config.toml
n_experts = 96
activation = "swiglu"
router_score = "sigmoid"
normalize_top_k = true
balance_loss = 0.016
groups_per_token = 1
optimizer = "soap_variant"
train_tokens = 434700000
steps = 6633
Below are experts of layer 8 (counted from 0) of a mixture-of-experts language model. Rows are named router (the router's row for the expert), gate (a neuron's input weights, with its number), up (a neuron's input weights, with its number), down (a neuron's output weights, with its number) and show model dimensions 0-191. Each number is 128 + 24 x the weight over its row's rms, rounded and kept within 0 to 255. Numbers have three digits each.
Before each expert's rows: a language model's description of what the expert responds to; "comes after" lists some tokens at least twice as common just before its tokens as in all text. This comes from a sample of Wikipedia text that the model never trained on. Tokens count by the router's weight.

# expert 63
Numbers and decimal points in results and election tables, years like 2(017), and the word-start tr in trenches, triggered.
comes after: " ", ", ", " in ", " (", "| ", " | "
router:115132135090122063115122138104137134144150124174132100055107132135114103126144137081139138127149142137145104107100132165106076114145128153076133139150107098138137125086120132149131164082139104127128103106138122104115160117150120082122111136081134136111151081146147126077115148100111157136143111135125117124132141101140120121129173147155111102151163148137109096106119151107130103143128143085103130125165135150120124150132129121164129108119069152129130070066121144095137155145126130097151169115105175171144125165121141114139153097136146139121165104120147137168167111130118089155
gate0:103121098110127116176108134158137200156118120147082140083132111118100107148157139150164135122103134118132150126131160156203144114124136147096130173125128148097095150130117131161136099131112113149110110128083091106133156152128134152139108173141127149098098164112127112163154126118140108160131130122116108084091136198117121128109111122102127128125191120150144132120153091170157140175113156095134144157117136090098126150105174112104119101146146115153111126138072113115129161118101120084150096141130101109124132064134131145100143119143132150115106122147147101134140133137121136136
up0:122133101127106127139167090178105112124132125119090131105159130135117129117146157161126124110130112139144118130141143123126091141125082156110129091147102098151089143111159118117132112134112126103137144098150197120137145131155139101140069145180120168124138117179098126097118133126116147144126126151103109158157120098111160161095143115152100106098109175105147163089146119132109089125153105109109114175087122124148102145115142114170131128123129108144142146138043122085140118124098089155131127156127152116115107168111119164126165089109141134101110129117120151123154085066110109135
down0:154130130127123162110115169132118133088075121132141145115133116145126124181177137101159112082111125138140156163103135142173134083148133121085146120144115130137144146076131114146118111150143126122134148130130117143135171158150139158102124109163138118147154127152082117160107092136142167098130154072116130113126166161124131117093124138171140122100132155106166094129163069151107112143097133106132132102110150090113086139131148173110140114120103168126072121147152150161170087116112141102143143086119130150135110103099081122090138134103122129146186136115112143122093120134131101135
gate1:137134124113172118133100197131113147147108115147137147112099091123129101080133107111121111128124151148077161136133157116093155095100102138134139122122121137147136107164115124114165122131065131105136168185092080096159068126149119133112121110112103144103143134134119157075121094165114139119118079093122119139133120117163162120081130133100120116160133117154158151104154111182103082121110098154146151148141131140141125104132109130150150136129115102184152100154107116164129136123121139061142124112103146136104137108130143141108126125139138163141170134110153132163135123091086131131
up1:064086139151113119152136131118150096108147129091129163123141112165083124119136133107083106070152109108139119124148100145135143115133117135068133120134138157118117085154135086135152122149094085149145110132138083110110101108175135119141094121183149103135104131143128118133108133067136115125101155148115133150118154154141092133129164058130142144093152135144105127145121112185124135139137127138139119141182121091128143129135074181122128142132146127098150151114122168116112146128154127141134141138132136145104082125125153129117102174130140149104132117110165191162106166134112133126
down1:107159102149115157172123131128145106125118182058093121117122114131119150134139166107112157100127066149090105143145128153139132114167109107165139098095103095136131168082141120110134103107099078148152142115087152104149077134102138148138116124138134149132124118136136120152119133095184143146158152116125113117130077094100132144173125125168092126130093146115114128118105105134125104124119123141121091176128103104126132102149159092128116122115100130164037157085114132115109112133113126124118136132089143151104140124112093111164145153097130141122149164164122133125146144140119135125
gate2:117121116138147085147110098118138163137133134123138165136105147111135081118148149100087127091110127117110142144135094157134130135089089126091107132081141121124141078108133110140136107132136134116125140166156150141169132130181140141136136101137152064111109142098100142085080113162118120154129146161116118119134105137176139145132213140151112125108118121136138141139126122107103096100137089165131136131154143116077083120103153110106098129114083129113121105114067107145113139153138135164116130121134115123182105174171127093133153157132100110107143158174098142147151107135112132120
up2:105154165129144137140152110159136126180126131114088164131124141118089134148159080109084100156122127134146122086148095111154106131112107107109159130127090130112109142129150145131146162153154114153116165082137098138130133173105144094105095113133132077131129137133147188142104128115102147175185134117100105098082157131137072123105105123149184155142089098123145086117115152135165114158166132099142110119136074117165148113158115122085119149124113130125139161143125133116088113124119108113136152123151121148106157112131161136112134121113110090116112108120143082113131087141140100148
down2:131126067082086139117124104149132131145106122098132158165121109121107101122110153111139098108111153152121116157157109107188104106110076123176090139117144116109146139149102113139146107136146078160149136163170104140132109103132098120159117106134105114135121129115105172119151128098113141128126140114096124142157145150108143131126162144049120083080126125084141088175086107145133142139148100152096106103136132158131096117137099138111127143157148096121181138141120101145125115125167125153122122130074125118135098115166117133121142112170150130165146132111116162173109113160112125138

# expert 37
Line breaks ending list items, table rows and See also entries, such as after a closing pipe or a list item.
comes after: " |", ".", ")", " |  |", "==", " =="
router:128110160120123132100120105117130123101135139108129119132120123155143126103132129131130117088127132103121172108125145115114149113119131123120111134115131146131103172116115119107118105111114159102124108089136128150117149084154127135130118116137113093133089133146153104136135116095138160164106176168147175094144078157111125171158115122112130116132119116081086158096136112092145094129127100110136147092053154134100116151095125129102065092120106159115103163137184109125095126185113088137135137109141061131125131125162192145148138110112151130135105176064115128123154118130165135130
gate1:157137158148119140126091098091153163114118126134122126126122154137098122140097151101142168153158155126129139112110104125136124130094144107176141121106097135142148132173161186144147148156120117131105124111119118138122142170152156125140138147116148169123113170084156146127157081149119172116124112105118144159184150138142136129116100109135072133122164137126053151127153091104098112146156177138133123112184129150059103087169135105103106151095096138105098129121093145142066153156111122100121129140126151137158152135138127140114155118150126117140148146144112109125138118096114136118
up1:092102105121109149180133108114181123098116143121114100167112166119124127066136124126154127153121146109167124129118090141088127177091108131123084130105137134135150107179169153098084151102131103104115106150117133124140154135138100110195116174120150100120130153079124134165163155127088163093159119142105127135118131150137141166121141148127134147105133120124103119121139125122085155172137168143089115125133141116082139110110108095112192137116107134099137133102141101114131128120136116131134148121088131133162148134145117070133088112127163110124122145164107092109135124112160131093
down1:122124139133104095081097125136137146107153075142120148090088123132113105113138128119142073145140142103155094148127110123149114131120091141118104098133089150136114143156136158104182141141129090119103118174080141136124157129138154158127129139122158144092161144131167110162143098127104111133095146099149084163155150137149135113108101107135087106084140114126128107125156104156141156152097147121074117143141138132144109116114098089138099122092111142091189109099109146126114153092117122128105098128114150156125121087149082136159120174135177126124121094193134149127147121142140137160
gate2:170114106117124140185157143147123140096116120111129124106107140120131130176141113110114176140131125148140108126150121083109099123121151109115084160124115118119101147105104096151137106091121170159117145110185161158131117132134119094159147146128093122140095155131100186103132162150137129148106138112123094163141112132095128123177136141165146114128159183156113139172139096094128123113188141141118121109118104125136131141137147150143107140088111156149164126084107157146146138116110117148109131116136070113154111101090173098098105134096086155113161101103137151126089111131166127101
up2:125136092102144150138100131114149117153139129137116120091084112168141179117137080086132099128128104171162116180124137111127133095136114113160126152109119162149102105125102099168108120117114135147136136108129149142127133117115144088134148138121101130143125134116104151157142155132100153123130174112126150137102092084092155114086110182155111163160099178129105128129142065130164109149123140123116122088072125101122130114126133100171138128111132144157187124108133122120110101109121130162102088132157105128123090133137107199107104141156122145111140134141122134125154055107151137139
down2:098121119113149177133144102103114121154139163118101143125144145175107115106171132123133100123183121115181144153134153079112089161134131110106148139124117121105111151141108108148139124120147159110104142136130122106181118094119115137100167103122102082137097136131162148150144143138154090131128151137150129153104067122097114137095105126136159083114115116125075144087131114138144119134154107119160141110135086172165117083121111119134102090117144148117128136106089136139126074139155078155143078120136129133071142145132116135101117143132130158113092150150097123070134152139103133103
gate3:135169155129133138139118108144142098068133119088125100091130112149128105139107101163123115154140156101143100136138101082152163101095134105154134086104140118135123120067158111161162126133121156131153134136162093119119142109183134143101113165162089109112177124132109115130132128134140076085140152145127119114105121103135132137132149129155118117075069146138125158153091132118100119145121164138111118199095146107147147121133132107097130098137126104102135160139065148154138140124162110113122109132149124134171095118127081124119164074154117115098128136130120144113121128130119097172
up3:126117132139124072156172126138119175164116106116118163129169154133134191115111127138191138131181122100143142107166125109098130104125133115087142120143130128083178148127135159125124132102129173155153115076105155110129122102124086115118128147119106144164153149123102129143129129152151152092110102169164118120136116163135155119134085153127120141100134120124153142079179099143129144152142149141106156128120125127108111146134123103135129118093111139096106089145128148128169093139129123121170117099076106155141150147146145133112145126129116161099148160073129102065115096151121099121
down3:107164073159126116139101122135151150098178108126147084133121134120128111129137130150111118127099133118113120130132138130157097125112124133129136167125163165162122131139132091111157111163115122091156152144102158125099076158130091158102133146137151157127126121096132122138095131162158183109160160132134137088156133107170165126093143140083076185167134108105180137135147106125083127157145129091108145130110126104164104122128107118164150136104126147136100139147151088099126125154093122082131126120132159095104078113112101139143121130110151063150110101133161137112123137109156139155

# expert 51
Trailing digit pieces of years and numbers after a leading 1 or 2, such as 1(922), 17(56), 185(3).
comes after: "1", "2", ".", " ", "8", "6"
router:130123137118133108179086119135156115134149126217131172108143108137105106110147152129128111133143100089127118101101120154127106103108150157134105143130089164144151139137128125127149180109118139145101113154172096064110137118107082171108122140092145158126146103117125136064133138159097158132125152131124112130127097163124118134118132104089128112122119116142135142145177137095126105125121121139121130112162067118088098115108154159129149076135089147165146110116118118105131144138110147122153125147161129120105110111091103166154122109169129160126167089112135119169151137162148089135
gate1:149110154112124126137153114128158121114154104127101153149142099138123151111097139146134095104150185112169133160091117139123109113090131161109130134141166102112128117115148164120133127082119124125109106173118139137136205170127154138115124138157091139094129105135134113133133156145136097155167117116096167147163139130145177106169146086115136129156158150149073142149080143115107123126101134150155138141111157152094121123125103094109126124117118143113088140109124086140104094088182115142132111113154149148105102076145106148158101114163153095143078131157126123128134122129111185108
up1:133126128090088115121156162124154109140097126140111141164152127157085128144134176105137102174137151119148149103131116147118134091146172104091145177134136125110121154104128145148133109128135102119198113145165131109135125119154178114166164141134129101141083163136099181138125144105138116084158126099107119086137124144180100145110118155087134105129154148131131124132140134132114170099116127082138149115112161129112163165131152063128149138116136120139085149085100143135087147153131108099139125112100136150116093127167120131144116096115146132135133164074106122165113128154107111105
down1:169124138104127125120146099138118101161151114091130102114157148118124143140183131125150129140120151142135092142109119167111147137095139187106124134142150123133099146131161120124148171123124138126097158132110113121142106081066155165091160133122104119116130153152102164100107145125087144131148128117145133114152132119119155145136171119121131124164121130108123086149144143113136131141140165074162101099154164171157080155119123148151099101105122125146128134133140108191098133130130147172093099133176119105090109103163114190137119142114103083108158125101137183126096108114104143142
gate2:149128161121127133165119149115140129157128154155140122101082097136136113144153121135115102183125153106131124155129118157143107178135090130120138112164091142116101132090125104138164135081100121189097133159107179102122114137128129135124112143165122116122092142159089163102115091131122153114114099096074105109172150126125113077138085091085115118135134123121110123123178159082164092106095094153134104119078119151156093115130156150123154136146148105165115103128117138115105106128115117097123126098129130125128116107170136163094070137140139145146095095135135137131139147111118149102
up2:084117142138133096153126154119125105111146134119105087122107115081143128139090093096133140111112194146108148094125169126146173122149125132142139102110104093130136112172115094087137085100111135158140134123117137134129154073110163126085073148122160175113119139166138086132142144106126160104130123140145119101107105133136109141103134146169123130146141133100141096135126111122171133092145113153135110151142102135153082116136079157124143151124089113145126154145092136116125088175074127107116167150126118154139142116110109154116126073090104147171140113152092155115127120129112137086
down2:111137114061119106139132137152130174133131147161080140144120079131103113112097136126111107125086135182122111113136159145114139116154178115135110128127114174141143138160092145096121129107131110151125153162115102110115120125171137122152138088150125145154106137118143126135140144163147105152113165109098136103135092143138152185096154114120120146113104126093136141140149159118080157114177122122085114102149145090192098104155102144122078142107166113140120148096103101143128153139130092099127123099097145161098122141106145113151123100087127139113112123142137150144150121117190141081
gate3:113126126131155127128130117150133118153096128139174090152140044123147118176132112098148169138139126102154192101193157137141160151168122111129125149131166133173123085164115149125135123175135136168089102146094131136148117134122118133147143145120151133150111132102160116113157120129073151125151126126100139125095170125124176122116105138150172120121087156115114140116109122100163156087163122129121083124105157157106111115099119129151148126086115119138168137130174136107151106153165074117125154123107116098119116113130107103153137134167138162111139098099143112120117102128136111128
up3:116110154113129118125117116140090144113096112104172097141123131141154119159167121134097119115165141121139122115156109110142084124133149100168106159130134099143101143117132139122165104164132154154155146085155119122155164113132161136153117118102154177171138161134103129132053122116160106125169091101165145150127126146128112171189114174145103138082104100108114159136152088162146122135112163117128140119107146129142082150134112094117095124111115155121145088141155125135143116098105170125129149149144134114148165159174113132123149091108122069121136176097117130128146148140138115106
down3:118111146129177136149131163105125125156165106125130126145147090144136124161161093146138109099134086103098075167148132115111102157141088096157133111111177103079121133148139111085116109132130146116145136163135091150144141104122131147134138156118165115103105145134121118139121126129142101149157112128120150149158136086119174152111114145154136133144122129151058137084157131145111118143107143155164100164099142109147094070138170079154147183114165136146154100130113139124102151115151158137111097138157120082132119125129108144142084140111150094123172159111138138141170137136164130111

# expert 2
Single digits and short numbers in statistics tables between pipes, such as goals, votes or percentages like 7, 0, 24.
comes after: " | ", " ", " (", "| ", "; ", ") | "
router:140104137100127110112131163122147137110135102103185154134125105106115148132130068126147163142104109114102150125088132157147137093101127150136116139154115128100127129107108137116137157170092137196152099100161141114086170109126138156112125094127106190132148138064104114109074121135128183101143125141130116144177146136141146139089118128119151162136149129139119119117169108116103151130127105144115141103143120150076120112132177117107103123125145145192141107125147117126135114122118150174131084109076120134132135111092128122131197136128140117117144106165146107151108155141128099156
gate1:154121159180171104134098152166127147196143140137128146071114098105145158137138112097074098125133179098139138124137141127124138132129105143114124130129147144129112139116164127093142137107184111123128146155137133114113128172108128143154118127087120103111122141123135111138114170103111141156137089097097090108125161159109110159132126139175147151133108118147120176124182091112174102136130107144107121103139124150173133123146150184131104117142132110099076081127166103124119135117141121133130123190111128165143122132134118075111145122095140135117065135103141118149114153140109118120
up1:163145146168127090116129114138119146110100140123126107134135156138098116128097141148151085138147125125184157137111127118155110157143077102096145090153140130124111140123163098149119166102129078124130121165089110170165132101165147174139136120136126113087131147131132147148099153133129141189129092127123100096116088123111072144126111140102154137164092102121122171139160108132089151130165143145148112142136149111173124132151161125135121131120138141130156141099159113138135152076152162143120100126173103143123091076146150150124150077105148140162139104093159154128104138164128106136
down1:111105085128187130132096139148148141144103119129136138098114088107170109077122091146116118101146161114069106110140138110153132132143114111140162105148110143130132113165181084105111167104149117081116115098155132113116139100110114130157099089147115109132170149117166123106131090161089121113107124120131104131160136098152132112088117098129112118119089139115156149143123147125138135164170124130165171087130107127136110124123121157116126131144127156164141126097109144167146133102164132168102148138167118135173133123151120157172096112112150155130138072148127103110116091126178167143
gate2:125147118138101114110191165116112151131126144149147150151049155126107142147082117083100128116110096122085119119106170113104117126106155131114142112105126152164147096136153131161095145103162159091095108110120127129109163120195112129100128140136089100124154127145167097160134116125098163119138097108074142097130152137124081112146106145185151125136120138157123090126100137121107119135145113135112139153103140159128138137123113122139162129144102093156153129113076113074145129126126123123097131134108161119151136126119111129091117156102130118100099151086115113155089085121142159107
up2:149110140186125137129140129162140131106124159101148110118128141123121147105136131142136089134126120132110134148118103128147103136087095142144159157144166120102136143121128130143124155123112131146097130111135135121119076120163105146084163133185120141095099132179125154079084120114109158142141161200130117099075144131091121156122131134132166127140130131162128122148121114164152129146126133091112119130166131129136106092108140163148128123142146125143157127124172123168096153113114141143124141156135211179138119104139114106151170172109166173190123112111156093145136153151136137103
down2:172123149150137108098122168153102146112099112141125162076103118082094107081110107142136101127178139164123073162112125111100110118068056162136108110157119120116154134110121137155157114088151140136117183087117165138153145147131145122113090141125104147122124151126117109140124108108135101148125095099117145133093094116153141127146135156131131146120157164107117135171141109108159125087119145164101106117158150161138104184142161128096116120118123126105140123142155123104090132141125087106147192126137121115120120117117132142135138104148108157115114151141131139136121114081075111140
gate3:155153131102106115108144123118102127097151121167153154144147181148120080124151115131183094161118124087124084144155099114175132119109104153100137121107085117065110147147094103159135128158098126125155151122121086114128094109077125148114179110148104100142105129147104153131102130092106113100139113117153127077096107140132134087116106117130140077158107149144108150132151127123122145117153104135099124117130136147131150083086131129125141126152143124134093115123122146159065152093157154106116130164091124144157084130103116096131170107145133154128152135132158144161141157142135146157
up3:146132123108159117161125120092118165117152142142127140085130106091153147111149121180109109179138129118129134153148108110128172086156143136082133152109126121114114080134116123130158121062123132136123130143142142112128103090135118145152137132141094118056140104156150128139121134149135164099140146132150164149109164114155126123089140191095118150125126159077151148138052121123097080157141128154106175100117128150143109120113118129128057131145147123168145152132153139105143134111093103089142124117175131110134131134138132155124120177100108140136112138126137144148169096119116127126
down3:132119132130146136161106155128098113081163110157081118153125138137140115115090104115193139195148154112136105166147137115115133109160118091097109129160115102092130114135118151110117137111102111140170084135085152105115125138166168119101084108118107124128137139133127113083147116148144104143118139150165095126112151173136124098187132087131126169195101090112126148124109158155121109126158164114113110126130151135126128098094144133099113106139141134164152147146138118152151138132144109132127192126112172104114095108084132150141124158130119156143143082134117148118171120135138120155

# expert 11
Line breaks after "= Title =" headings, sentence-final words with period (game., him.), and digits in tables, dates and scores.
comes after: " | ", " ", "| ", " (", ") | ", "; "
router:122142121073151116136088147136142144092154132117108136170125091104085086147161081091139155120127114127079151165097156179123154067103114154129128125139126145117165115100123103066102149147121120150149132150171145155073139130127141114113102132139112184109133159093108122130137130086118148105135157088138137131142125126128157124112166192130135136147090123109154115138184113116164143132097124157128139109159113164094094100115167102139111138127156131162136113144115143132098103155145164158124126126109124118102154099125144149135158127134143135112177123156128114111128161143137117135
gate5:112137124123118117137103144119140139150077131119128160164192091115114132124135195089088102089123128148099159141118147100103147116172072126167170086136116119130122120111148124113162152121144144169097129086160131139119145138121136118099076142145147123138108113113125135116127128155125129141149126101147101134152165137138102136147165152138153125177089110163149119150140145104127133108134116109111103142114127134147118080088090134129116158100124154127082142144098199118134094184164128133120148148147096138114103122154113164121100119138131076101124081132143133132145133173132150140
up5:173143112115149182087103148170108101114165119096058157137147170106081116171122101139119151154096126107075094110147133134108152117160166148127151119116142131124079150094164121123114135109089082107142144139116093092115100137158121160136159139115111071150139142146142125104094080148148140125153125137156127102162105134141133094107131124124140154186133171109099127126133137123154103151092129108101110110112127140134134126150136119096135104139131100131134152148093150140167121117131106120163127074092121122116123129136133124096100121112141162187148108121123098137135100111134127143
down5:129114149149127119122154148133115156117113107142118141130152128157101156085123135136134101129108119115102138137075115154103153140156104134114113111057121134110153117125133135080155154125142154113146116110072082116122119166131137092129118143140129144162116105187157112124136107112136124140120128148130152119129154153080127102175111164104089113148074081124136101127121124198122118116143143131134118115146140156119157138079137156154134143169138093125104198098135162127161161146133156132134129158119102142087134153131136106148142162155129151178131145129111086117140116136154130058
gate6:149181145123145163133116104104117131141171100086142075139124139147110144156108179158147084104096067120163156118119125125145146141116138113138142136148106134136139103113109117158133143148137169129147112130149134095124127084090131110102102137105123097110147105142146125142122158139129119117174146121135133143136117131092095083109155138128142095091116123089109135162133087113119148147172174104128150101127138134127085081133087119147115160155172131136158180155097091145148111116138141148140147097119158150095153119115195137108149116153112128108105154170114072132135148117119156122
up6:137133153133152119155139099093117124130139116133157103141171087130139130111097100104080158119097186119149161117144087104077115108126131162094162125114124125109109133095143108122112143129099132129124128139089126144113171127140097147102191119158087148126146123108107097109107126148143073146115132138127128132137084090102076163111090139141097082137123146152114144157142116162131179132083103151082116117107143099105108105137133146159163137121152110108111096111151101110114109097155124091153136145159118110141149161129136116164120191091121130150161138106123143113148132117162149123
down6:116146180137095106128151117133139117148116100130118143103129113188156147106140130088126098133084144087162088094115115143094176104111124174154087126129141094114154149105148135126104110139111124151120132166101120096123159120164127129112111147163103114093126149138125132133126139134135117114159164117108141131138101130141130187101066142161115113075145111133116148121148128133140149095121139134115122107152129104149112171169136082122112178153100153138103155143146132147129158117143139155161124109174106112088157120138142161101114122135135113111191105088098109170169138120120153085
gate7:143115106156176127126184133102111155124111119144078082105142147138123055137108158115111115129156103107105131154116113147125149178094157113115128098144154086139173116121146104099169109169175125124136120126109111105111134115085133146126124129131129115149080107126133138166110166097138123117160131163142103089145115118151173113121123113090142127140159143120088128129072133107109117112176107136143093141140122143111167107131095129121158132120142143062099148146131130091192128109115123119124122125159123138153122145164141140137138161101108102109131154098121057117108135129117118123
up7:130151122109102155104111106128119129126111152092118142126167149130098095123134158113167135153134081137152143144119095079089128144183122082108104139092158136130164137124075095142131140158136112143151164096158143115143108120142146139103153119108084129151123157137135143125082101162190152124115112136159123153142085100132125133163091130161109138140138105110110158108135137145191179110150099123149119120147152101152109114086148102106129147112091134149120124133090139136089095140134121130100149120143149150115091134108103095108124122148161100148086159116113116144137112142139071076
down7:107164157143155156084119153119111132136126095130105114135137112139108083126123164134140137084147132121115136109111141128140141134098114107106140164098093155104123141136173122112086128139172169072108138150115145092111133111160170154126151087091117092141137166143147112107124156114126157155137144096122121073124132121102105149147139093090070161101126120143086149133114141103148154114123176115118119100120075090126111148115120095122162150140122122097105121142172121116130114111155123142084116124130148110131104125138114188071140099153107139092112155096112106070149108120116144114

# expert 40
Newlines ending table rows, infobox lines and paragraphs, and the spaced pipes separating table cells.
comes after: " |", ")", " |  |", ".", "\n", "=="
router:146122127139132146115141155160095127102144126090128084152133128130158111086123102144114158081136106128161143127123122132110146117093133132162110177081104142122134147116133080110127128108141144083122114158150150180104151113126138132156090128096136127106091160128133145138131090104139116158132164163171097115143103126144104170154161107130128108169091134101066152092121140110106155120114096113107145109081159143121108102130146123130087084121112114127116110132150105121122106153141101081108115117141114155126133089149169155146144119106158130124076153066135135125187121135152113092
gate1:132129138087115115121148156120147127129174112143121136143127135096136135112109109136099151169115154133123155137172154152145115143127143084161151139082130127098155114088135099087120118149163147139125128150097165118182101088154070124133114163161122145105172122094101115139116120155149115103172151071153124139105136129135168132101175142141149117159150168125077107103130148130082106129146121144147095163120136132116092105109113130136138165124126142181123088119133079090127160117140137093126160144129114194101111113088118102101110143131110151158110121127097123113102133140148108139
up1:130135122143139114162087147152156110113112152163142173148141175168118092138138116110101126110193157107145131134126127102136143134090117088119156129129160132162135137126113117114143135115131126148108149160160153145120166114112095153090128121151120133079111156129173127126148114125075153139155113136120127102115171129131131114129136147149105109150125122118146082144099137137151160135115140109122088102096107099141133139154156116104160116130107155175126146116115190110139115123136186110178131156120146189098106138076147119177068114119158150102101127122075110120124163102128119121
down1:172094144098153121099144147175108134134120099135104105157106106142122123119108126158139101131186117138139099150095122154112131130139177110133157082141111082128109127131138112136153121126160123124153106155111166097124171145110117125165110157147109143157155118149170123129142147118131142100141162072144087125130133120126164120103124126141125080139059130171135130143121112135125104100099106142137148108121128142124124075153101071139115066115152107105168113115151162128070130127145112139139114090134137134118157174142161142110114114130132135144166130132145125137125129160168079074
gate2:132122158166123129107101152114133074130130117148147147142155114127132129149133143095102142108138159104158127121140119129127114162129159124128125168113117163154084164172123137166124101149075120095142145119095133089164139168142160139134111157142102156122135108139112146131172081130148103134137118156086153102130085130138112154146158139148108110070122124169082115093116166140118137131120142144150094146105144155183125131129144146123130138123116112095103156121135141139086134070109140084095125133134118164132111112099190126143127127171153170110159122099102068115137175136109117119
up2:153180128097141167131161132122179175115121162151110149122135113115101092184090132133067119164126166119165113109129139155149142145141122145139117143138138100174128095100093142137079122080136138160178134148154140115107133162132156129145170104117122101091094114115106115136142122076132159099132113117132089109123108118089126135107122173102121126122130144141143112142090144108160138125097123169149091106114132136124131125153141145117161117163100112096095139121143117144114139096150117170091132138121139113147128144164130136096148111135090099140174147141159099181104124109087150112
down2:125139103111135092144127052131119149114094175073129149096180121113105095119107093186131149136129105159112115154145152102140156135100130135140150121118136157100128130128105125080123093206142123162110115125105157126118088128087121098132151086151124134078134108129113141134137102120119094124133163143179130131158148134139147130131117166146138177129132119141168165117127136125130143133141123138097164137097150124114163131109102078127108153105097127125138097099123109079125160102133087143140094104145130114087143138142120140122094131154132121153093138149144139125143162085133171140
gate3:127151112115125136137122149116143139110132124099102134144136184136083090105132111134140097160115101116123136136154076083146182108131124119143092130133141083115125100097127146118150092150153120089079174108127143161167082163111134106137105119115174145105082116124098203153135157100154111118164142151122146170111131139118187112150139160152111124160143119112143148091143162127145136093097146134126131130091138136172120111121139095130107127112147161145094120110105125132156122135094107136083148127125140100118090151100126100093148111129118139131171106129144124096107143151173132101
up3:113148126144163132102128152141113112181099082128140096152120095149149144140152064094084187132123108126127124075119144147104105133095121125117137105128105141143120142094131128161082133151135148126102136147134128125126157126115164134148107164166082132107101123182123143102136139132128150099109127110149137123130155106132119074135108059078095107136063141123158113143144138107142133146167143086123179115127136121095115162116151137134142140156132073133139117140140172117167184144116092142143089136152134106120141111151102149101111144102138131116106117115144114125109123150098154109
down3:125151091132127136153126119155152090130105117137167134072136146169112138106115074108140125137127129125086154138141168109116120177194102111132172123108139120134109156130117116150111138096087120128136141128168104123156143137094103159124126144128103144113142142148123110131151076178149188151145156102138154122086174126070124136151139119126111133126130150152109105150111119081132115122140128086137176138125074154114150137121102173124121139152107105123105112083127106094119140127118101135136104099129117163127131111153122171138133152148151195092108104151174115131120148098128126125

# expert 8
Digits inside scores, measurements, decimals and years, such as 6–3, (4.0 sq mi), 1.4, 1832; also reflexives like himself.
comes after: " | ", " ", " (", ", ", "| ", "; "
router:122097118143143127116141177122152114126136095122182177132151103098159098142152096134095127167113112158100161160112130136128134129144141124121131120166122124073117081149082120144147152184096121206142114118149142113117109131105106138119132067146157151129143103066086135129087137134151117116114133130140109165148168136119154103086096106152126160121125115138126118123122116090085170166128128168141118141136127160118117125112158127107127136127144126131163134121154122143122139084114144188111129097109130107146162097094108125128150151154118110118138112145120134153091162127097100171
gate5:086098141141061120120120108146112118078121118139136161112129087142140110128109130155137093121119113165090120101108105132163174125130126102086193117141103129157092104125108106125166124129108178116102121120086149140137103105098129149127142116163146134108125135115122146101092113101103130166133151153176185135133156121126113119154133146151120159148131129110134138133151142135119154090162123136146144126186135132149113079129110156169074092129158163103115144125111109130152138149113107147122167113164144111143159116187144131136155117155143159152135125114190110154133138114114089148
up5:131147126090117168124137101142156120144153144083130138127101116137137110125100113111138150139133154113135125117116144093097135170108120139132129135115111129129145143112148169091133107114175168119115131134110121131157104118075097085164129140118105140138146146164096113134150104080169153088124128079122168076078165131144162104106143138141119064165103120106096104117107083119173133153132135132170144132108091137090125145108149123155188114105113150119146159125115153121090085108147151146094119158137083123133142137090156151116142145112105151092139125123124102117147176139119140164
down5:144167101133100116094109124089121126146154120121116133168102135103175130130114101140152115159116114135114127123135125121085107108128149142127105145141164126140100090158120167090091148086117156118107160158117079126127115135075140094080145156154148147142137157121127110128099134106155118115152088121142132114127099098112120118099093117145113139151103102119118148131143135120150136175091116114142075117143118178129111140137163105162150131123131108146119126151140143147147109108133092090133163096152122163101142145110082182104111095113113128208136136166134079138117174175109158130
gate6:134084132066112127117155082151117132147128142136166158091124084073142117130130141150098128104127137137114177116159130149125120108155090086151118097133115109112117123102147107146172106116121160139167126141147087124132119136142121133155141122081102152094168153107166107133129120081151147153131097116144135167130133185139125143149092139154161136114140120118162146129080146128103099102158128140136148181134146153142126086083156131153105117127124105163098129083143160132139153101130100131100150108133143116119087089185146128145122122116134099114113151152172120156091140125101143139
up6:117192189113169176123050125091167135104143083108104102132134158125102119142141148136145102140115120121144105105113073108158113103078123103116125175127138124113111150156124164132123142125125140119115114109105145125121130145102127063094152160074091123131144157159112149134114114161103109165140157140143121141112113093096104167098141141132135154112134121106155106120136095157106125137127170110133119129128128143089121128083096069141108125100112117133147137128139135092123160139136143108120141136099099166105120124119098143140129134155068142099174158113133118122148147120128119147
down6:134138130147139136139115119098132114071118139170138120095099097132173133091101085155149110107125142148131138091113176171137141102179130116118102121140104151129144088187099120151129126155127138125108145140128157145160126097138139168124127142093120152123124124170149121131123150105103108117118084130159140112158173135133164116099182122134131176096115148141125157151108135153118148084151128164162183169110120126114139144170100131133119134105132093116103140113108089176166101115134132113120124079156097147139120116100100129089160155144149153150109150072107119153158131118108120135
gate7:159146173146114116152127152108140103088125112154134124100122153108123118118095122097085120127148114111119137111135116162137116102103183164112132124157122092156097084143124102127148117129166142123101111121137168100155076164115079160080081144148129136137075136107112134147136149143147130183165083104129135156136136164130149133133104106117136120162140154127112144087114117121156101140130080141130172149124139154164132117159140134136127169113155112138149123144127140068131189157161128122115123130131125142112146136086160108082163161147143155167088145131121117147120118116153089108
up7:128144174131171133131114161132109144105200088113122196125106134172168114121115155139132103104098143160123082096083130129142124147125137136124126129109141142109146141144158153099068183119093119159144154115199085138117117138095133168133138121132139097151135122099140104158116149121136147111101115101148121108112134134095139137148152128106117129150128164148130145102094112111103149156124151109167152123165126129153138126079113132111102087111107118118135104120131152159143139136153120102141156125119165107125167138135105127084081161134156116086153101114144146113113094094111092139
down7:123129131059139128120138128169091110156127101107073143088129139200148126142140175131154119117130189158173155108139132115115089104100096128115099126149172120121120092088145102148127145147093109134128106150137115136144176132121169125087148116156148140089119158127113108125168110134128137150135157097132096120124150127129154138137119133176145110169145137121143118118128107122173141122164119138117134152135137143169140100121161150159128136130115091076104140145091117132128082159142128133129129153129126127078110066148174102151160151108140110107116128124114092163115119154109154125